Weights of a small mixture-of-experts language model, trained from scratch on English Wikipedia.
Size: width 256, 50.6M parameters.
Experts: 8 picks a token, a softmax router.
Training: a variant of Muon for the experts, 4498 steps.
Below are experts of layer 10 (counted from 0) of a mixture-of-experts language model. Rows are named router (the router's row for the expert), gate (a neuron's input weights, with its number), up (a neuron's input weights, with its number) and show model dimensions 0-255. Each number is 50 + 12 x the weight over its row's rms, rounded and kept within 0 to 99.
Before each expert's rows: a language model's description of what the expert responds to. This comes from a sample of Wikipedia text that the model never trained on.

# expert 14
Description: Articles and possessive determiners, mostly the, after prepositions like of, in, during, as in of the year, its first.
router:41 48 60 51 39 31 55 47 67 33 61 56 19 46 52 32 60 30 47 57 69 53 55 60 33 60 61 43 71 53 31 29 52 62 45 50 35 58 36 69 44 59 40 43 45 41 36 48 47 42 44 51 39 28 46 53 68 41 40 51 54 38 47 71 47 58 37 54 47 48 43 29 49 51 65 38 50 47 50 55 74 33 61 39 63 64 60 30 58 51 48 54 48 66 58 40 23 62 71 53 42 61 73 62 61 75 40 27 43 35 50 45 72 39 62 54 36 67 32 44 35 54 35 67 55 47 28 44 38 44 35 39 42 52 74 61 46 50 46 65 57 41 46 40 69 32 37 57 60 36 44 62 40 38 41 55 42 48 24 42 53 27 48 69 42 56 40 78 36 37 74 46 59 62 46 49 46 40 59 40 42 52 53 76 58 61 43 57 52 54 56 39 58 49 45 65 47 49 41 44 48 63 56 32 54 33 47 71 41 54 60 61 46 32 18 33 58 58 30 39 47 48 40 55 60 51 57 54 49 43 42 46 35 55 44 66 59 49 55 45 59 57 29 76 58 26 45 58 60 52 42 69 64 51 57 34
gate1:61 61 52 63 35 34 67 59 69 28 46 18 37 58 47 67 42 53 64 49 37 37 52 56 34 44 55 37 38 28 57 52 35 34 55 41 33 79 52 69 45 53 28 62 61 63 41 48 75 48 65 49 42 60 35 56 38 46 47 37 66 46 41 58 36 51 51 40 63 66 47 61 43 51 69 48 36 33 39 53 56 52 58 45 48 30 43 36 39 38 43 58 40 57 59 45 50 46 36 52 58 72 46 53 56 46 64 61 47 72 46 64 39 53 56 45 61 71 45 36 68 38 53 45 47 51 54 46 38 53 46 53 42 64 62 48 56 60 49 61 36 52 17 37 49 34 59 26 52 23 50 59 60 54 19 42 52 56 35 63 67 47 45 20 32 31 69 28 53 53 59 38 49 48 52 48 54 49 35 31 34 37 43 34 36 58 46 40 61 41 42 46 58 65 61 63 55 40 62 32 58 55 49 60 56 69 59 59 57 61 38 36 43 73 54 48 31 29 45 36 58 37 48 51 57 57 57 47 40 64 57 53 65 54 43 46 59 44 60 59 45 45 55 53 61 55 34 31 69 51 23 48 86 46 54 38
up1:42 56 59 66 67 48 49 59 40 52 41 70 44 43 61 31 39 49 31 63 66 45 64 27 49 37 46 69 55 67 49 44 55 48 31 53 48 55 46 41 21 52 56 35 48 24 46 51 45 39 49 40 47 18 41 50 32 63 48 48 55 34 45 48 44 62 25 46 51 60 45 69 45 41 33 56 62 55 56 72 58 63 50 68 34 52 62 41 57 56 58 49 55 44 58 55 46 63 43 53 39 42 40 70 63 46 56 57 37 45 43 48 74 47 71 49 67 51 44 48 55 65 56 49 68 56 51 48 53 52 55 41 40 43 59 79 50 48 69 61 51 29 56 58 37 83 48 42 51 35 59 49 52 61 60 53 43 50 52 69 41 57 23 69 23 72 53 56 45 34 45 33 40 51 45 62 33 62 54 43 63 60 66 34 64 63 60 48 57 57 56 35 73 34 55 52 44 38 34 60 63 65 79 39 48 64 56 40 52 63 63 38 50 44 51 65 45 56 57 36 66 62 43 33 35 36 34 60 41 77 28 52 71 40 38 55 41 38 52 74 37 53 49 48 48 56 72 42 49 45 34 53 69 28 33 64
gate2:54 55 58 59 39 57 61 37 50 51 47 34 84 51 58 37 52 58 33 37 32 61 60 61 61 59 59 57 53 60 48 35 51 44 42 51 48 26 45 36 39 68 41 49 61 52 45 49 66 39 52 41 61 29 50 51 43 52 57 30 55 50 40 49 67 25 39 59 34 42 75 49 49 58 31 42 29 56 38 62 56 62 79 58 42 39 40 42 66 52 62 46 30 48 67 40 53 53 52 48 48 42 56 45 54 54 59 56 47 54 81 42 65 41 18 52 57 70 40 58 62 67 53 64 50 57 40 46 30 48 54 55 35 45 45 55 43 39 60 69 49 55 79 36 25 46 57 43 64 43 55 52 48 51 41 38 40 39 28 48 40 38 41 46 36 22 58 76 58 31 43 43 62 65 41 27 56 34 56 72 50 41 46 36 64 45 68 52 55 56 55 43 62 50 64 59 36 54 55 54 53 60 42 30 51 43 51 63 45 31 51 23 57 49 52 82 25 36 48 39 61 58 58 53 40 48 35 48 64 59 37 55 64 47 64 58 43 58 38 54 47 44 33 44 80 22 53 43 49 46 54 44 79 41 34 60
up2:54 57 31 59 40 46 44 44 69 32 56 41 34 54 56 42 44 42 27 67 54 66 44 53 83 46 46 54 66 72 34 50 51 53 75 71 51 41 53 58 43 75 41 40 53 42 49 50 49 39 59 56 53 34 43 67 60 63 47 53 87 65 47 26 49 45 48 61 43 42 44 51 47 61 52 50 52 47 30 45 50 33 63 59 40 49 33 51 33 57 59 41 57 58 48 65 23 48 69 57 60 52 59 37 51 55 39 60 42 48 48 51 56 77 42 43 20 64 37 70 45 62 70 40 59 68 50 60 51 41 53 73 58 26 69 61 48 57 41 52 55 60 58 55 35 45 72 54 37 51 46 46 32 56 40 31 50 44 44 50 49 73 73 35 53 43 39 66 41 53 56 53 75 55 24 46 41 48 64 56 58 33 53 66 61 31 55 69 42 55 33 37 44 55 67 38 62 65 53 55 46 54 43 59 65 53 56 65 44 53 33 55 57 50 39 68 41 45 46 50 50 27 40 32 51 49 45 29 37 40 45 48 65 23 53 24 49 58 54 52 52 39 53 57 43 33 38 61 66 64 45 49 82 60 57 62
gate3:34 51 67 33 56 73 53 53 32 46 42 43 47 26 53 53 44 60 72 51 37 42 45 39 42 64 58 63 39 46 60 65 36 37 64 37 46 59 48 54 50 42 54 40 44 28 48 49 42 84 36 42 40 50 43 62 59 38 68 61 64 47 33 54 35 60 45 64 56 45 49 49 21 43 34 49 41 45 49 41 69 58 33 47 50 41 79 49 45 49 47 55 39 67 58 54 48 50 43 38 54 53 53 40 45 58 57 44 35 49 70 63 61 64 39 39 63 44 43 44 58 63 49 55 29 17 50 25 51 42 48 16 46 42 45 47 42 52 49 64 51 64 68 67 45 74 68 39 70 71 42 49 57 46 61 37 37 31 64 54 57 47 43 53 59 41 36 49 39 68 47 46 42 65 49 56 49 44 37 64 65 40 44 57 68 54 28 57 67 35 27 81 29 60 27 36 46 39 61 52 46 60 35 61 58 35 36 43 45 44 38 55 61 61 49 54 45 68 40 62 45 34 33 45 69 45 47 67 39 72 46 38 35 58 64 45 21 52 52 56 39 33 46 25 58 57 50 31 55 52 43 51 38 50 59 49
up3:58 52 79 34 47 40 45 45 48 46 29 48 37 39 44 71 52 28 60 35 16 59 76 55 61 53 53 76 51 42 49 50 43 32 50 42 56 52 46 59 34 64 66 60 39 38 46 37 46 76 54 53 45 49 64 42 40 33 56 57 65 41 62 50 57 70 43 58 51 44 61 49 28 53 55 53 63 49 32 48 59 42 76 34 65 44 34 30 58 48 59 48 41 46 44 57 52 51 40 54 34 35 37 43 57 41 51 40 35 56 67 49 39 38 51 53 48 64 51 54 57 58 75 66 35 52 66 69 34 40 49 52 52 61 33 31 40 42 39 61 35 40 59 66 54 47 46 52 66 44 34 59 67 34 60 18 31 60 47 57 58 25 53 42 49 57 49 58 43 58 41 43 63 47 46 45 52 65 63 53 63 28 25 55 51 55 53 78 28 39 42 61 66 42 44 64 39 41 39 37 55 52 47 51 55 31 42 42 30 54 35 58 42 52 38 55 59 53 33 44 39 54 43 50 62 58 50 65 59 35 49 49 33 40 33 29 54 74 51 67 34 46 57 46 36 57 67 59 40 30 34 70 57 76 45 38
gate4:63 62 84 53 45 52 43 54 54 43 36 57 49 35 60 69 73 54 59 55 67 39 57 59 40 49 74 35 33 31 41 49 53 60 45 65 32 58 25 59 27 47 34 51 77 39 50 42 60 41 40 64 83 63 42 43 54 70 37 55 40 46 43 34 49 64 51 37 51 66 52 54 62 56 37 55 60 21 58 38 63 39 53 75 44 76 36 47 54 63 46 47 39 44 38 33 41 46 45 60 40 30 75 55 62 71 29 37 55 69 54 49 33 39 45 42 66 33 68 59 67 53 48 40 66 59 43 45 63 48 31 47 38 48 53 39 41 37 59 64 52 37 49 57 56 44 65 34 52 38 40 68 52 51 50 34 52 40 40 33 41 37 45 44 56 55 48 60 39 62 38 50 42 31 48 57 48 67 36 37 73 39 57 56 55 38 47 48 34 41 51 60 52 58 46 35 67 28 64 50 63 63 39 43 44 53 42 60 35 30 56 52 60 59 22 34 45 49 45 26 51 35 48 44 41 32 65 40 56 54 79 57 52 52 42 57 57 35 52 51 57 60 54 73 48 58 51 59 38 45 31 55 64 52 39 55
up4:54 49 48 57 55 57 54 60 40 53 49 45 50 43 47 50 35 50 36 38 38 43 51 46 44 35 58 56 41 34 16 59 57 52 55 44 34 56 46 60 60 26 53 55 56 60 53 45 45 58 70 57 55 69 68 57 60 55 37 60 45 19 58 63 50 56 40 49 54 23 25 28 58 49 55 41 43 44 45 55 45 65 47 66 63 57 74 40 48 42 60 34 59 66 46 52 73 40 52 52 60 35 74 42 57 59 44 40 49 36 44 60 39 43 44 47 46 58 51 44 50 49 25 44 62 40 63 26 57 52 62 40 43 49 63 61 41 51 40 59 47 48 43 37 59 60 40 68 50 77 57 50 54 63 71 61 51 54 41 38 56 46 40 52 39 59 68 55 21 45 66 49 60 41 36 50 40 47 58 27 63 38 34 56 35 64 47 89 61 35 63 49 52 60 43 59 44 55 43 41 49 48 41 43 44 38 36 55 70 31 47 49 54 34 74 32 61 51 35 56 43 69 52 53 71 58 55 64 54 48 62 62 40 52 71 11 64 49 70 81 54 50 37 52 48 51 83 50 36 69 76 71 54 51 44 47
gate5:53 59 50 46 33 37 34 54 57 53 75 51 27 50 26 35 41 39 48 75 63 67 47 55 66 31 43 37 62 65 53 51 46 47 66 43 64 51 39 54 63 46 62 65 63 50 55 49 37 50 44 38 36 40 48 54 44 26 49 49 44 35 52 40 69 37 49 65 52 45 29 34 58 60 52 48 56 35 52 38 55 65 65 48 79 55 38 55 67 75 55 74 58 54 64 61 50 47 53 40 67 52 41 66 46 66 47 62 58 69 55 59 48 44 65 55 30 48 56 49 54 51 50 60 40 47 48 56 47 55 43 52 50 51 58 43 71 35 46 35 44 26 48 47 38 43 50 67 50 29 31 61 54 62 63 65 53 50 52 53 58 54 44 58 63 44 25 43 31 55 64 49 49 53 72 45 53 60 61 48 42 49 49 55 63 56 57 32 40 49 35 39 52 42 43 54 51 86 43 49 57 48 38 62 46 50 34 67 45 40 51 49 16 18 51 46 53 45 67 16 53 62 41 66 60 49 54 51 60 56 36 54 36 48 30 47 45 43 33 29 72 59 51 60 43 59 13 78 26 60 69 36 43 57 36 53
up5:52 56 33 47 50 73 49 27 48 37 74 47 56 52 54 46 51 60 41 55 28 45 58 45 55 67 54 30 49 54 52 71 43 63 38 54 69 41 71 45 49 44 39 19 64 54 49 52 73 44 26 72 61 65 50 27 47 67 67 46 57 52 50 55 69 60 46 65 37 46 37 64 37 66 54 58 41 59 50 61 34 46 49 65 48 35 73 59 48 59 33 46 53 54 46 48 60 43 45 60 64 44 38 50 55 74 43 44 35 54 42 57 35 34 33 65 62 69 85 45 59 58 37 29 48 56 84 69 49 68 34 57 28 51 54 32 50 56 51 66 55 54 46 54 33 74 53 56 55 47 44 69 42 44 45 68 48 44 69 50 48 66 40 61 42 55 51 63 61 63 40 40 72 65 58 77 42 45 43 56 50 48 70 33 40 60 59 68 43 60 52 53 49 50 59 47 40 56 54 62 53 68 52 54 58 35 69 58 56 40 53 50 68 34 54 53 63 69 30 39 60 34 45 39 63 36 54 39 36 43 72 56 54 38 63 64 39 56 66 57 58 42 49 40 22 37 47 39 48 58 50 54 36 51 33 58
gate6:52 69 45 74 37 29 41 63 58 56 63 52 51 38 34 17 36 46 38 59 50 64 42 33 46 43 57 60 45 63 43 42 45 54 65 51 22 42 67 27 50 55 53 63 38 55 66 38 41 49 57 39 28 55 55 60 56 54 27 48 47 49 43 79 62 40 24 55 41 29 46 40 43 33 34 48 55 53 38 61 68 73 57 46 67 40 74 45 52 40 64 35 61 53 19 56 52 35 56 44 65 67 31 35 38 75 56 48 50 54 44 53 28 70 32 51 72 68 44 33 46 45 48 58 54 39 61 44 54 57 43 37 34 40 44 62 53 56 52 51 46 46 49 49 57 22 31 39 60 39 58 58 27 71 58 48 47 41 40 53 56 39 46 45 54 55 52 67 47 67 42 45 38 31 52 60 74 66 35 28 80 57 59 48 43 53 63 64 44 44 53 42 34 46 45 73 55 55 41 71 59 35 46 49 48 57 71 46 61 36 52 34 47 60 54 62 46 50 58 41 55 37 64 38 42 49 48 53 27 49 37 61 49 53 61 46 59 62 71 50 62 57 52 35 49 28 55 30 48 43 43 52 53 62 36 44
up6:51 63 55 56 43 53 64 62 57 41 23 50 68 37 57 42 21 67 49 54 36 34 48 67 35 35 65 71 62 61 41 42 49 43 52 63 61 70 57 40 23 56 39 41 52 45 43 27 64 42 54 65 39 46 29 33 38 53 55 42 50 46 49 23 27 62 57 66 46 49 72 67 41 49 55 34 49 49 42 56 69 45 44 56 73 54 40 71 53 58 41 73 58 38 57 46 63 59 37 59 54 40 36 56 40 49 52 50 49 67 48 37 71 50 59 23 53 62 45 45 71 73 57 51 63 37 46 57 77 61 68 26 56 57 85 40 34 47 77 51 53 47 70 56 51 35 66 42 41 24 34 46 46 41 59 48 43 57 52 48 65 61 48 55 40 47 53 54 68 48 48 63 34 76 40 57 41 47 61 40 46 63 37 38 37 41 34 34 57 54 54 32 41 44 51 54 49 55 40 36 52 41 52 53 66 76 57 51 51 80 53 54 38 47 44 64 42 43 63 57 66 53 52 32 40 53 42 40 52 42 48 49 60 37 41 49 45 62 31 51 48 41 55 52 50 69 59 51 33 67 42 43 57 52 42 72
gate7:64 54 37 63 73 37 53 14 38 62 58 60 57 62 46 75 76 57 48 54 46 40 61 59 58 55 56 25 42 67 42 59 58 53 42 58 50 37 68 70 45 67 60 50 29 56 62 52 41 50 40 53 56 46 32 33 63 59 43 58 25 54 41 69 47 60 26 52 54 41 40 43 54 40 59 45 39 60 63 37 52 56 54 67 30 45 68 69 48 27 49 47 23 43 39 65 35 42 56 36 55 54 54 49 20 44 67 66 56 49 33 52 63 50 45 50 68 73 52 68 53 41 58 36 34 48 53 43 41 42 68 69 57 63 48 49 34 33 59 44 63 41 35 56 59 59 41 71 39 50 45 56 48 77 31 52 41 72 49 47 44 68 53 48 47 50 58 52 23 35 64 51 52 44 56 59 61 55 43 43 34 67 41 50 36 57 59 70 43 36 51 47 49 48 21 67 59 32 51 68 54 35 60 49 44 57 53 70 57 57 42 54 73 46 49 25 33 50 54 75 32 46 61 55 29 51 43 56 55 56 49 60 58 33 69 51 45 45 39 55 49 56 66 58 64 44 36 39 57 57 43 35 28 47 61 47
up7:65 41 85 38 44 50 53 50 40 35 59 40 60 44 61 53 50 56 44 65 38 55 30 69 66 43 47 67 47 66 53 39 60 43 33 62 41 32 60 33 61 57 34 73 39 38 62 65 50 44 42 39 42 45 40 29 42 44 60 47 47 66 38 36 60 59 56 49 45 11 69 45 29 40 40 71 31 47 49 57 33 50 61 45 44 76 67 56 62 50 73 78 40 55 44 44 57 45 29 51 44 51 39 63 47 41 52 25 66 50 56 45 58 67 20 42 46 50 46 57 57 61 47 60 36 42 49 56 58 40 42 48 45 45 51 53 55 26 50 54 68 56 39 35 47 41 53 60 66 63 61 39 67 41 61 45 52 33 48 45 43 72 63 44 42 46 73 51 48 65 50 54 40 55 48 55 41 54 51 45 67 63 64 47 54 34 59 55 44 31 48 59 57 29 32 63 32 64 38 68 47 58 45 57 58 54 45 35 32 63 46 71 62 44 53 55 40 46 29 60 49 46 44 50 44 50 46 67 63 69 45 43 39 44 58 42 24 57 71 44 40 36 42 46 56 69 48 49 55 68 30 63 65 42 81 34
gate8:61 29 61 51 51 57 52 60 41 72 70 55 36 49 44 35 22 43 34 42 34 62 42 36 66 39 55 36 42 49 51 70 63 51 56 83 40 33 54 61 49 41 46 46 23 45 52 47 37 47 46 59 36 42 57 54 71 42 54 36 51 60 45 29 56 36 41 72 41 37 46 36 61 36 63 46 57 39 42 30 41 41 51 44 69 58 42 56 64 48 41 49 59 51 42 58 48 32 43 54 57 66 44 61 59 68 57 57 23 43 51 59 67 39 45 46 47 34 54 41 44 65 45 51 32 56 26 58 40 50 72 56 69 43 52 41 52 70 37 39 52 46 70 21 45 41 60 58 41 36 60 70 54 36 43 63 51 19 54 28 48 57 59 60 51 39 31 39 52 49 65 54 37 39 54 74 29 45 49 39 49 35 49 65 44 66 43 52 68 48 71 47 47 67 33 68 53 54 69 67 60 58 27 46 36 36 51 64 70 37 27 50 49 54 75 48 37 45 48 49 30 47 36 52 49 56 47 44 51 52 79 45 42 50 54 36 58 43 64 41 60 46 62 69 40 31 51 50 56 46 63 51 59 55 76 51
up8:53 47 48 32 41 43 39 46 60 40 37 57 50 65 38 44 57 16 64 60 67 45 53 75 51 55 67 62 54 51 50 43 57 60 52 29 68 37 52 57 62 40 53 24 63 42 20 46 47 60 45 33 62 48 50 49 45 56 64 50 58 50 45 60 59 72 65 25 43 66 65 71 49 63 35 57 64 61 57 73 59 40 40 34 42 46 49 46 38 69 64 31 49 49 38 58 55 43 65 48 55 47 62 54 34 44 52 46 58 57 45 47 44 65 61 53 28 30 53 49 67 57 70 60 44 28 65 69 50 53 46 47 68 35 41 54 62 32 49 54 61 47 45 93 34 45 43 42 64 59 51 53 46 52 50 58 38 75 59 50 45 45 33 50 46 58 75 57 48 56 75 59 46 42 62 28 79 55 64 32 40 53 55 53 33 35 46 77 35 55 37 73 71 35 59 40 67 28 38 46 55 40 52 51 54 47 54 46 36 63 65 56 45 52 40 42 72 61 48 31 55 54 46 38 55 65 39 48 71 53 31 46 44 44 42 50 49 45 37 33 46 55 52 36 54 57 68 67 43 55 61 59 45 67 40 51
gate9:54 62 63 28 41 53 34 42 70 52 45 60 55 41 77 36 59 44 56 57 48 62 38 58 39 46 68 62 36 44 59 25 50 46 34 54 57 49 70 48 56 50 51 53 39 53 59 62 40 63 44 41 42 60 59 44 54 69 58 56 21 40 55 42 36 63 70 51 42 60 40 70 53 39 59 57 33 67 47 51 48 48 52 74 57 58 64 49 58 46 38 52 49 29 52 61 48 48 58 53 64 29 68 44 35 39 62 70 63 40 58 25 62 64 50 59 59 45 49 63 36 35 37 57 49 41 47 65 52 50 48 67 27 65 49 56 52 52 57 39 47 48 39 71 41 40 45 72 50 46 54 39 49 54 33 49 59 65 63 48 51 62 40 58 64 25 52 72 64 42 36 38 60 48 74 46 53 45 28 52 66 55 66 42 40 27 52 31 48 41 34 42 42 36 45 69 17 33 47 54 25 43 60 51 42 45 63 67 36 52 64 49 52 84 34 65 55 40 23 54 50 51 40 50 45 48 39 49 61 61 34 44 52 50 62 53 45 46 65 57 52 24 64 55 46 50 59 59 34 54 56 74 51 15 66 63
up9:72 43 33 52 56 47 51 56 45 36 57 47 53 59 40 14 66 52 48 38 61 51 52 35 42 60 47 51 42 50 43 52 59 59 50 53 39 49 63 57 72 53 44 48 60 33 57 48 53 52 50 47 44 53 54 39 51 45 32 47 58 36 25 38 36 59 57 61 46 47 49 63 39 43 62 48 50 61 40 56 65 63 57 51 53 57 41 39 48 66 48 34 51 65 44 60 48 21 62 57 65 68 21 60 74 53 35 77 46 61 43 57 46 40 67 35 49 54 32 41 54 26 45 69 52 34 45 55 46 42 59 57 45 71 47 50 27 38 47 41 52 39 47 70 56 42 61 43 55 44 29 27 49 55 49 47 52 49 52 47 63 36 73 38 43 77 56 53 63 39 72 58 57 40 53 55 65 46 49 57 48 17 48 47 45 49 48 80 39 46 33 48 56 54 60 54 61 32 42 58 59 60 57 22 61 71 55 47 41 66 32 35 23 56 63 42 53 47 53 39 38 51 52 50 50 18 36 48 65 57 29 46 17 56 22 38 30 38 44 38 28 46 42 68 35 57 42 51 43 35 37 66 52 57 42 37
gate10:45 53 53 38 45 46 42 59 50 37 61 56 29 66 71 39 53 64 61 46 37 48 31 42 68 66 56 58 43 41 68 47 44 51 54 56 46 50 42 53 49 42 54 50 52 45 65 37 48 68 62 54 58 34 61 58 47 73 50 54 52 39 57 52 67 61 31 39 62 40 49 43 47 38 47 49 62 60 63 36 78 48 76 39 41 40 70 70 41 57 51 37 43 57 28 53 41 35 37 65 53 51 40 56 60 46 43 48 59 50 31 39 41 47 67 33 70 55 68 54 61 87 47 37 54 55 50 58 35 63 60 61 69 93 64 50 42 74 44 60 57 61 47 65 48 52 30 38 54 67 46 32 52 46 44 59 45 55 52 32 47 44 18 61 61 77 60 52 48 41 51 67 41 41 77 39 54 68 65 51 37 31 37 49 42 40 42 48 29 42 43 66 58 60 49 50 55 41 52 62 28 47 46 46 60 34 49 61 63 45 48 40 27 54 47 40 35 56 27 39 36 67 26 65 50 46 30 50 78 47 51 56 37 50 60 53 30 62 57 33 53 44 34 36 58 45 48 41 67 58 51 64 56 40 49 39
up10:52 39 48 44 41 49 34 52 58 64 36 62 50 52 45 48 68 63 54 60 73 53 59 19 44 40 52 52 46 41 60 33 66 71 48 37 37 49 62 29 46 28 46 48 66 71 30 49 54 35 56 39 60 77 50 48 42 42 52 44 46 73 46 41 52 40 50 29 58 35 58 56 55 46 57 66 50 55 44 61 58 64 49 43 49 38 69 52 45 56 29 44 66 58 41 50 41 46 65 44 39 24 54 31 41 44 50 45 48 12 66 31 43 55 60 48 51 29 47 63 45 42 44 55 49 40 35 51 62 34 48 63 62 61 28 54 49 69 45 58 70 70 34 51 42 41 49 56 47 45 35 33 30 69 54 60 67 49 36 28 58 43 26 56 61 47 56 52 57 44 55 42 37 47 58 28 55 51 46 67 72 43 48 56 25 52 66 53 38 32 53 52 62 49 66 45 41 54 63 58 55 62 44 32 54 54 57 46 76 51 65 38 36 68 30 45 59 37 55 49 33 63 57 66 60 58 56 38 27 45 53 66 30 71 62 44 58 35 55 54 55 43 28 24 51 54 42 82 37 58 38 46 54 48 36 61
gate11:64 41 46 60 54 43 40 51 44 53 51 57 51 67 56 52 47 45 27 40 61 58 49 48 53 68 59 53 40 37 36 44 55 42 60 49 32 71 61 47 38 61 75 69 77 58 46 55 47 61 57 44 68 62 45 57 41 44 47 56 44 70 49 46 55 47 46 49 39 62 55 56 54 46 70 59 32 58 48 53 57 43 43 61 59 52 56 42 58 53 75 55 42 29 57 54 62 37 52 47 61 74 41 35 42 39 57 43 46 63 45 67 39 33 44 50 54 66 53 53 60 39 56 68 36 46 68 44 66 24 63 43 45 45 76 46 59 48 48 76 50 18 49 54 55 21 21 79 46 29 43 53 43 41 44 56 24 39 54 54 65 45 71 38 48 33 71 60 38 57 44 46 46 50 47 51 49 27 45 72 44 35 51 38 63 57 43 63 63 31 52 44 59 60 38 45 46 64 47 57 60 35 65 39 47 47 52 46 37 66 71 61 51 63 58 58 51 33 24 33 22 41 41 35 42 49 50 43 39 46 70 18 47 44 22 45 59 53 50 47 37 30 61 46 28 52 36 62 75 64 52 32 49 45 55 48
up11:34 69 52 56 38 49 53 40 57 23 28 45 53 65 50 48 37 50 47 66 47 62 35 62 41 49 75 41 64 43 19 64 58 42 44 59 35 48 37 63 55 55 71 56 78 53 40 65 53 45 78 41 50 49 55 55 61 37 51 60 32 56 50 39 48 50 52 34 45 49 71 61 60 23 53 36 61 59 56 48 53 57 42 46 49 37 44 48 68 45 37 49 44 36 69 54 50 44 87 45 59 53 47 47 18 40 45 40 48 49 26 61 37 28 48 51 43 44 46 75 61 49 56 67 47 49 65 39 64 29 47 37 50 39 53 67 65 18 39 66 65 56 64 53 49 48 52 63 38 44 74 52 56 70 61 65 39 42 38 71 46 37 56 43 41 36 35 49 58 57 63 65 43 49 36 30 33 25 60 50 66 51 56 58 34 62 66 62 66 49 56 35 58 49 38 66 53 66 37 65 56 46 41 40 53 29 41 49 41 39 57 31 67 56 34 49 50 40 42 57 50 40 60 38 55 39 67 39 40 52 50 33 45 55 39 35 56 46 68 69 34 39 43 57 46 41 60 53 75 36 46 42 59 44 44 58
gate12:51 58 67 45 56 51 34 54 36 59 50 40 49 69 56 55 46 40 40 55 55 78 36 29 43 69 53 41 43 48 64 47 46 51 64 57 42 53 30 56 42 53 27 60 42 52 55 45 49 40 77 39 41 76 61 22 41 69 43 47 43 52 62 59 27 44 39 41 49 54 77 40 51 39 41 62 47 43 58 53 61 47 48 45 32 53 35 41 21 38 37 34 57 63 59 48 45 44 65 32 42 63 49 49 75 68 56 43 17 33 63 61 53 53 80 47 53 37 47 55 56 66 47 85 48 52 55 59 57 64 44 53 60 48 64 49 59 54 62 47 50 52 52 26 63 42 27 41 46 21 59 45 49 35 71 54 44 63 43 38 59 49 44 60 39 48 46 44 37 64 64 50 39 66 44 72 44 58 50 70 49 55 31 50 42 72 69 54 51 62 67 52 57 26 51 63 58 58 42 52 53 52 70 22 50 38 59 52 65 67 46 43 45 52 70 44 49 57 55 33 65 53 65 53 44 45 52 62 48 63 31 52 74 48 30 56 68 56 60 49 33 53 46 35 47 46 57 42 52 37 44 61 41 36 76 51
up12:61 32 45 48 67 58 59 53 46 48 55 54 60 54 44 23 66 64 51 73 34 48 70 52 65 48 54 28 67 57 52 54 50 47 50 52 64 32 61 46 60 50 63 53 47 44 49 66 43 56 43 35 50 38 52 64 60 49 56 54 55 56 31 39 78 45 63 67 63 44 14 35 52 45 58 46 50 58 63 60 44 57 74 50 65 39 49 81 77 58 65 51 56 30 50 55 41 40 58 50 45 49 59 54 42 57 49 72 52 54 43 49 47 52 17 57 43 47 65 47 44 45 48 25 59 31 32 45 55 59 44 50 55 55 34 54 30 49 37 59 62 48 48 73 37 52 62 60 50 59 61 55 73 61 39 49 54 51 60 42 44 54 51 21 56 46 48 39 59 38 45 61 39 33 65 44 67 43 49 62 51 56 81 56 56 40 56 72 70 29 62 59 56 62 53 44 36 43 56 50 51 60 38 48 46 63 61 37 53 37 71 34 53 51 52 33 28 58 36 57 38 56 09 45 41 42 37 45 76 45 77 48 37 31 60 45 35 69 56 52 59 52 53 44 46 59 38 57 56 53 58 57 82 63 38 52
gate13:35 40 63 59 41 50 50 43 49 46 19 56 63 60 53 30 51 46 55 42 35 80 61 71 42 53 49 57 57 63 46 42 43 64 31 49 52 65 53 38 30 51 47 64 48 59 44 40 68 44 73 76 45 52 51 54 47 60 46 42 37 30 62 69 39 46 64 62 60 44 67 71 66 44 43 31 68 44 43 51 32 49 35 59 59 56 48 35 37 50 48 59 35 36 57 56 41 70 46 32 36 39 65 43 55 57 24 48 72 61 49 48 56 65 50 52 32 61 43 42 57 46 44 50 65 59 47 46 52 46 39 45 51 33 55 21 52 58 92 61 58 37 70 28 57 58 40 51 64 39 47 55 44 52 67 41 47 49 64 35 41 64 40 74 37 50 74 54 54 31 48 48 63 72 53 56 33 47 39 52 36 30 53 55 52 71 60 47 63 44 53 55 65 43 58 51 54 54 58 47 50 49 71 58 66 26 37 45 64 65 71 61 55 37 57 51 45 28 37 55 55 63 77 51 61 50 37 54 37 58 42 61 50 51 44 65 38 35 54 45 72 46 25 61 23 54 63 51 51 52 42 44 48 62 32 51
up13:57 53 47 65 50 41 66 55 56 45 26 41 69 49 30 49 48 46 59 46 41 51 52 44 66 58 62 48 44 68 58 66 59 50 63 45 63 49 48 47 63 24 57 52 55 68 24 43 53 64 70 27 34 60 48 48 69 28 56 50 50 43 50 71 45 47 53 70 52 23 57 33 52 48 56 28 54 54 57 42 40 73 52 34 72 42 39 43 20 46 64 40 52 46 45 58 51 53 42 52 39 64 43 55 45 35 25 63 48 54 39 58 53 36 48 36 56 44 52 34 60 52 46 35 49 38 51 55 22 46 44 47 64 66 15 40 42 41 49 42 64 52 50 36 50 41 61 22 53 47 62 46 63 73 37 66 37 55 34 21 36 43 51 34 37 39 61 44 36 48 50 69 58 47 55 43 61 48 21 42 36 56 31 67 66 47 51 48 87 35 55 54 50 68 35 60 38 42 51 52 38 57 48 45 45 56 40 31 69 47 55 53 58 16 59 59 40 45 48 66 53 52 54 49 53 45 58 32 49 38 56 49 55 55 60 49 39 33 23 47 56 38 37 55 65 35 53 55 39 52 56 39 60 69 67 42